{
  "d_expert": 64,
  "hidden_act": "swiglu",
  "balance_bias": false,
  "lr_router": 0.000873,
  "rope_fraction": 1.0,
  "parallel_block": false,
  "init_std_qkv": 0.0248,
  "optimizer": "muon",
  "lr_mult_down": 0.7,
  "warmup_steps": 200,
  "max_seq_len": 1024,
  "max_steps": 7674,
  "dataset": "wikipedia_en"
}
Below are experts of layer 2 (counted from 0) of a mixture-of-experts language model. Rows are named router (the router's row for the expert), gate (a neuron's input weights, with its number), up (a neuron's input weights, with its number) and show model dimensions 0-111. Each number is 128 + 24 x the weight over its row's rms, rounded and kept within 0 to 255.
Before each expert's rows: a language model's description of what the expert responds to. This comes from a sample of Wikipedia text that the model never trained on.

# expert 48
Final digits of years after 201 or 199, and closing parentheses or brackets ending dates or abbreviations, such as 2020), (UCD).
router [ 77  75 153 111 137 132 187 139 122 154 124 125  89 171 125 117 164 126 131 117 141 111 121 111 128 148 130 143 106 125  94 145 118 117 115 172 116 117 106 159 143 179 127 107 125  89 104 112 132 190 169 109 147 126 139 172 148 134 133 150 132 128 159 127 132 161  80 116  91 132 103 118 120  92 185 144 125 131 124 116 133 101 108  87 116 188 127 124 119 157 110 144 119 153 138 123 131  83  88 120 118 123 158 100 141 121  88  79 127 123 105 127]
gate1 [162 110 141  83 105  87 171 112 124  87 135 161 119 141 156 144 162 124 108 142 112 118 127  68 132 105  99 140 139 156  61 118 148 168 141 124 192  89 131 166 152 148 106  75 123 131 133 116 118 134 123 162  99 131  88  83 149 139 129 144 130 135 127 125 174 136  61 121 105 133 108 117 163 168 130 130 145 115 118 103  99 119 129 124 134 140 135 145 118 143 157 120  95 123 153 123 133 130 153 108 104 119 160 106 127 138 109 105 143 113 139 210]
up1 [137 127 136  98 160 102 113 181 117 124 107 121 138 147 106 164 109 147 116 107 130 125  95 130 123 106 113 125 128 158 120 121 143 103 107 141 148 132 168 124 138 166 144 122 135 106 151 144 115 146 158 138 126 130 142 112 164 137  90 156 111 112 159 127 139 118 126 140 146 107 124 153 108 143 139 100 161 156 132 141  96 130 162  56 140 155 121 106 112 107 113 135 137 114 110 106 108 152  84 125 153 134 116 129  98 146 161 112 133 119 129 154]

# expert 62
Month names following a day number in dates and tables, such as 15 January 2017, plus the word of and year pieces.
router [111 123 101 118 130 134 138 133 118 123 124 105 112 176 101 126 132 129 143  92 125 133 129 113 133 141 127  95  96 163 108 141  92  99 121 142 112 128  86 104  92 138 131 110 114 123  89 152 115  87 181 115 104 105 138 144 149 155 137 138 125 126 136 116  81 129 115 128 138  94 107 159  88 107 158 132 106 156 149 109 127  91 140  99  85 155 126 107 101 123 121 135 156 146  73 105 137 139 105  98 110 139 176 120 118 117 136  94 167 164 105  96]
gate0 [111 151 117 144 164  94 127 128 129 125 146 127  99 204 135 131 172 135 120 119 121 119 157 139 109 120 153 163 112 140 126 135 117  69  83 107  79  97 103 142 123 107 124 106 128  96 133 148 134 137 108 137 114 166 134 133 179 125 163 134 138 101  89 112 140 115  78 107 105 121 129 133 139 148 135 145 118 120 148 149  84 118  80 138 134 133 169 140 129 118 122 151 132 134  90 160 106 116 135  97 111 171 153 110 141 130 114 120 129 123 108 144]
up0 [142 150 131 159  81 125  84  96 117 123 123 144 119 136 126 120 111 140 126 116 125 108 134 116 129  78 107 117 129 151 106 135  94  97 137 125 125 125 155 117 124 169 153 124 118 140 105 126 130 121  77 138 125 150 138 132 118 124 104 124 121 145  66 133 148 132 115 120 115 146 143 115 124 109 154 122 121 121 134 152 109 142  90 122 108  98 131 168  94 176 123 133 111 129 144 156 114 169 100  95 143 140 139 108 123 133 129 113 135 134 131 131]

# expert 4
Semicolons, pipe cell dividers, percent signs and digits in wiki tables and credit lists, e.g. "Teamv; t; e;", "| 0 |".
router [116 110  97 124 157 157 148 162 130  90 189 134 137 148 102 110  89 151 164 108 125 117 105 120 130 101 176 146 124 146 107 162 112  76 131 139 112 114 116 129 175 151 150 130 136  88 138 104 124 136 171 132 120  65 131 136 158 159 166 154 114  62 153 116  88 120 113  88  97 134  94 184  96 105 167 176 107 145 147 122 111 113 141  71 124 134 109 106 123 127 114 106 135 122 114  96 107 112  83 112 116 150 146 107 163 134  91 134 150 124 111 109]
gate1 [148 129  96 128 135 130  97 114 156 129 150 133 100 130 136 144 105 132 139 113 139 142  95  61 125 192 100 174 171 158 161 130  89  86 143 106 140 153 150 137 132 194 130 148 101  87 108 131  88 118 192 113 153 124 157 134 169 118 118 128 128 127 155 160  97 147 134 152 131 134 161 120 153 117 110 172 141 149 108 112 116 119 122 151 125 103 121 150 101  97 129 100 158 132 137 108 128 156  94 111 168 137 181 128 149 130  73  76 125 174 132 131]
up1 [129 143 108 134 110 101 111 128 162 128 107 166 145 144 120 139 116 149 121 124 185 152 117 137 138 145 200  81 142 136 104 154 143 133 127 174 108 149 154  83 144  83 123 109 125 121 123 120 123 112 121 135 158 138 116 141 134 129 103 136 150 165 163  94 149 105  91 136 125 120 125 130  98 157 102 150 121 139 161 107 126 137 143  95  85 134 149  59 146 137 123 141 150 122 140  96 153 141  87 126 117 159 107 124 120 114 136 139 129  99 158 134]

# expert 25
Nationality and US state words like African, Canadian, Texas, plus pipes, en dashes, and and the in lists.
router [114 126  97 116 131 107 148 135  94 106 151 125 157 165 108 159 135 140 154  98 138 132 130  87 144 111 114 162 106 164 112 135 110 100 132 142  89 111 107  95 109 146 109 116 117 115  88 126  96 130 166 114  91 103 152 140 143 157 160 135 107 123 143 104 100 111 111 130 133 123 107 149 108 123 166 130 104 146 123 112  96  97 121 111  88 155 130  91 110 147 137 102 163 145  83 113 108 119 109  96  92 160 156 102 139 118 127 112 159 159 108 104]
gate0 [ 82 132 104  79 133 129  90 128 124 101 135 106 192 119 122 130 144 126 128  99 167 132 117 157 130 147 144 157  87 209 142 142 123 138 156 141 136 117  83 167 149 146 105 109 127 103 143 155 112 106  95 107 120 105 155 163 155 129 161 115 130 126 129 129 119 135 139 133 130  90  93 107 144 128 156 159 118 120 148 142 141  89 110 131 123 138 124  99 135 137 113 137 113 132 152 165 139  72 111 104 111 134  75 116 153 122 134 147 134 162 116 132]
up0 [127 116 166 138  93 124  91 129 135 113  81 144 122 179 134  90 105 143 121 182 155  94 141 186 102  86 131 111 117 123 160 151 118 132 131 137 129 154 109 160 112  82  84 140 155 143  76 139 158 102 187 184 125 111 105  98 130 150 139 175  97 163 122 163 109 112 102 128 113 106 101 127 121  92 114 117 100 143 145 136 162 122 112 195 136 151 123 147 114 120 156 127 123 131 131 160 105 110 146 107 120  76 119 136 112 127 164 139 155 145 106 149]

# expert 14
The word to after verbs or adjectives (failed to, appears to), other prepositions like by, from, into, and table-row pipes and quotation marks.
router [134 118 129 132 167 130 171 180  94  33 153 144  86 150 134 141 128 138 139 105 140 106 113 144 124  90 150 135 113 137 131 131 133 132 128 186 109 105  89 118 131 109 122 100 132 105 116 159 116 153 124 137 104 124 159 161 129 131 156 171 128 125 178 112 123 114  98 109 129 103  78 155 133 107 187 141 106 124 152  64  97 128 143 111 118 119 110 125 112 144 120 142 124 147 100 131 143 129 107 137 104 165 143  98 112 127 130 112 167 128 103 114]
gate4 [ 85  97 119 129 130 155 127 162 128 124 153 124 122 167 148 149 154 112 101  74 141 134 139 102 129 132 131 171 100 175 139 114 107 145 142 132 114 151  67 100  83 128  84 223 128 102  89 133 120 176 139 127 145 103 100 168 153 136 138 137 142 117 105 125 114 100  71 128 127  95  91 111  96 148 139 176 113  99 112 111 120 106 166  69 165 163  79 134 132 118 123  62 125 142 125 108 116 138 108 129 129 124 120 135 139 111 149 107 103 127 111 137]
up4 [ 97  96 106 126 123 118 145 105 165 128 106 101  77 131 165 139 108 134 121 118  93 133 117 157 136 123 151 152 108 184 135 185 144 103 143 109 118 152 143  92 122  99 131 140 152 113 126 126 144 142 128 125 119 123  76 124 146 137 168 107 134  99 115 129 192 120  85 160 167 138  98 144 145 103 159 151 141 134 137 134 152 142 136 120 120 125 118  80 118  97 150 124 135 126 112  96 145 165 120 144 164 101 114 118 127 154  70 131 119 171 140 109]

# expert 5
Hyphens, en dashes, colons, pipes and equals signs joining scores, year ranges and infobox fields, as in 2–3, 2024–25, Weight: and Award-winning.
router [110 119 131  78 150 109 128 140 119  58 148 122 157 151 108 113 186  92 161 110 131 127 142 115 125 113 124 153 117 150 131 145 127 113 142 152  97 132  81 126 156 122 121 102 113 106 116 107 106 139  90 134 120 132 155 166 140 122 148 165 127 163 165 118  89 136  86 129 125 160 118 152 165 109 182 164 132 191 103 123 134 132 138 132 104 140 117 118 136 147 119 116 135 138 121 138 131 135 129 108 121 143 139 104 151 166 120  74 162 149 126  96]
gate0 [166 154 100 107  98 140 151 134 125 122 125 101 103 144 163  89 155 119 122 142 130 107 154 111 111  95 143 117 132 111 118 107 128 189 134 102 119 104 125 105 147 158 126 126  94 164 126 125 133 120 134 140 110 123 161 162  97 148 128 182 117  98 107 104 127 162 112 120 131 126 135 116  99 131 107 153  94 122 131 123 143 120 178 159 127 120  88 107  99 109 123 140 148  96 160 130 127 141 145  73  92 140 132 119  92 137  97 143 142 165 107 151]
up0 [114 124 153  90 188 130 143 112 156  96 108 104 122 137 121 124 140  87 133 116 139 115 144  98 145 116  72 101 150 154 105  47 115 171 132 118 132 121 106 159 119 118  99 144 125 119 143 115 145 125 130 138  99  73 117 119 121 150 122 140 144 138 173 109 115 110 133 161  99 160 146 145 130  93 111 160 154 113 108 107 144 101 160 143 144 177 133 141 106 127 110 171  97 132 136 143 124 160 104 107 109 142 137  98 161 108  99 117 175  67 138 119]

# expert 36
Digit tokens and whole numbers in tables, dates, scores and measurements, e.g. 550, 6, 147th, 958.5.
router [ 70 117  95 116 136 110 150 146 117 116 139 132  85 165 111 135 125 124 143 128  92 116 139  59 112 126 120 126 107 146  95 145 116 134 121 159 111 137 133  88 113 155 113 125 135 128 102 139 102 143 129 110 100 112 133 142 155 147 188 158 126  71 122 118 129  96  94  98 120 140 122 133 121 118 155 122 129 152 182 130 121 103 171 101  99 130  90  93 119 132 158 160 145 124 117  88 119 110  97  89 104  98 169 122 138 128 106  78 133 170 104 112]
gate1 [161 124 144 110 157  96  92 120 169 153 125  86 122 125 144  87 143 112 119 152 151 156 149 173  93 148 128 202 119 131 113 161 124 114 105 103 139 132 100 127 128 131 151 100 128 180 128 134 108  89 143 108 143 145 119 138 100 146 112 137 175 112 168 121  85 171 107 159 102 136 176 124 158 149 127 172 172 136 118 107 118 184 201 148 146 153 175 139 133 110 115 123 132 120 116 132 156 122 110 149 113 125 127  86 102 105 116 126 125  32 129 120]
up1 [145 114 103 132 136 110 105 126  81 131  84 108 113 124 108 119 148 124 116 137  95 136 149 148 124  98 114 156 141 149 148 103 174 134 136 128 128 147 110 133  77 101  87 172  89 129 118 115 129 108 163 120 134 122 116 136 158  91 136 142 132  75  91 129 115 114 116 133 144 132 137 155 110 167 132 116 128 108 133 124 134 112 143 134  93 151 126 157 164 108 120 129 112 123 150  77 119  97  83 136 105 159 212 152 137 118 124 124 138 133 147 126]

# expert 55
Pipe characters between cells in tables of results, scores and statistics, plus semicolons and dashes in lists.
router [121 109 120 171 151 120 141 115  85 152 147 133 112 120 111 141 133 138 112  92 115 113 160 130 140 107 139 140  99 145 136 130 111 104 150 130 108 133 118 138  95 120 114 140 136  95 106 158  88 152 110 119  87 111 198 147 149 170 139 168 126  95 106 143 135 124 105 104  80 126 111 183 132 106 185 112 107 113 157 129  82  87  89 129 140 166 128 108 130 171 125 157 124 103 115 111 115 139 112  73  93 156 131 105 146 177 100 117 158 156 108  88]
gate1 [125 164 121 124 153 115 108 145 103 145 135 154 150 101 142 140 119 107 125 100 156 123 138 146 116 137 161 149  98 124 121 113 116  89 136 125 119 139 181  94  79 125 191 152 115 103 106 153 122 142 155 167  79 145 166 193 145 135 113 130 106  93 119 119 111 152 170  97  48 102 179 119 134 136 115 152 115 120 136 131 116 102 165  96 176 159  95 124  97 116 125 139 112 141 116 126 140 123 106 160 149 107 135 179 117 137 112 136 127 135 125  82]
up1 [ 95 133 124 110 128 142 128 137 151 125 124 125 136 132 106 124 140 116 120 133 146 128 167 150 117  85  66 145 150 153 117 116 151 122 109 128 141 125 147 111 163 175 155 120  80 119 137 130 123 133 129 118 118 100  86 135 161 151 105 119 109 115 105 136 106  92 161 145 118 103 141 137 156 115  73 135 148 134 107 114 117 123 141  89 102  62  95 142 126 114 133  92 132 175 137 158 149 113 146  74 173 110 153 125 139 153 161 150 150 138 117 127]

# expert 19
Standalone numerals in table cells, dates, scores and coordinates, such as 5, 15, 32, °N; also occasional mission.
router [107 100 117 108 159 131 148 146 104 118 136 148 153 148 120 118 124 130 148  97 142 120 136  92 149 128 134 143 109 177 107 141  92  95 147 138  99 139 107 112 101 129 127 103 112 111  95 133 114 108 158  94 114 103 143 138 133 155 159 141 138 136 147 114  99 110 108 125 126 149 109 158 126 115 157 105  93 155 142 101 100  96 133 100 105 153 143 104 100 153 126 113 161 150 100  93 127 114 112  96 104 135 162 102 146 101 119 105 140 151  99  93]
gate0 [106 142 143 111 159 157 141 165 131 142 119 157 144 134 170  96 128 125  87 123 112  99 160 129 125 107 104 143 115 108 113 183 126 112  90 144 133 116 135 144 118 127  74 123 125 136 100 138 132 176 129 129 103 181  90  97 143 157 140 149 115 134 203  98  86 158 130 140 113 139 110 133 129 108 162 151 149 126 138  92 101 141 110 129  91 117 152  94 146 151 136 137 139 113 107 176 158  87 132 134 112 126 130  80 131 131 130 138 106 185 111 135]
up0 [150 144  92 126 138  92 114  73 106 117 166 107  98 128 160 104 118  83 133  59 144 104 138  93 146 128 112 111 131 118 169 158 119 131 144 134 119 204 164 136 125  98 118 127 147 102 153 147 141 136 131 106 121 112 130 136 138 130 129 117 115 111 171 105  53 102 156 164 116 134 104 130 133 132 128 148 140 109 128 115 143 136 136  95 166 134 155 114  99 114 113 190  94 128 160 136 119 112 125 108 114 135 102 155 125 122 146 145 134 146 138 135]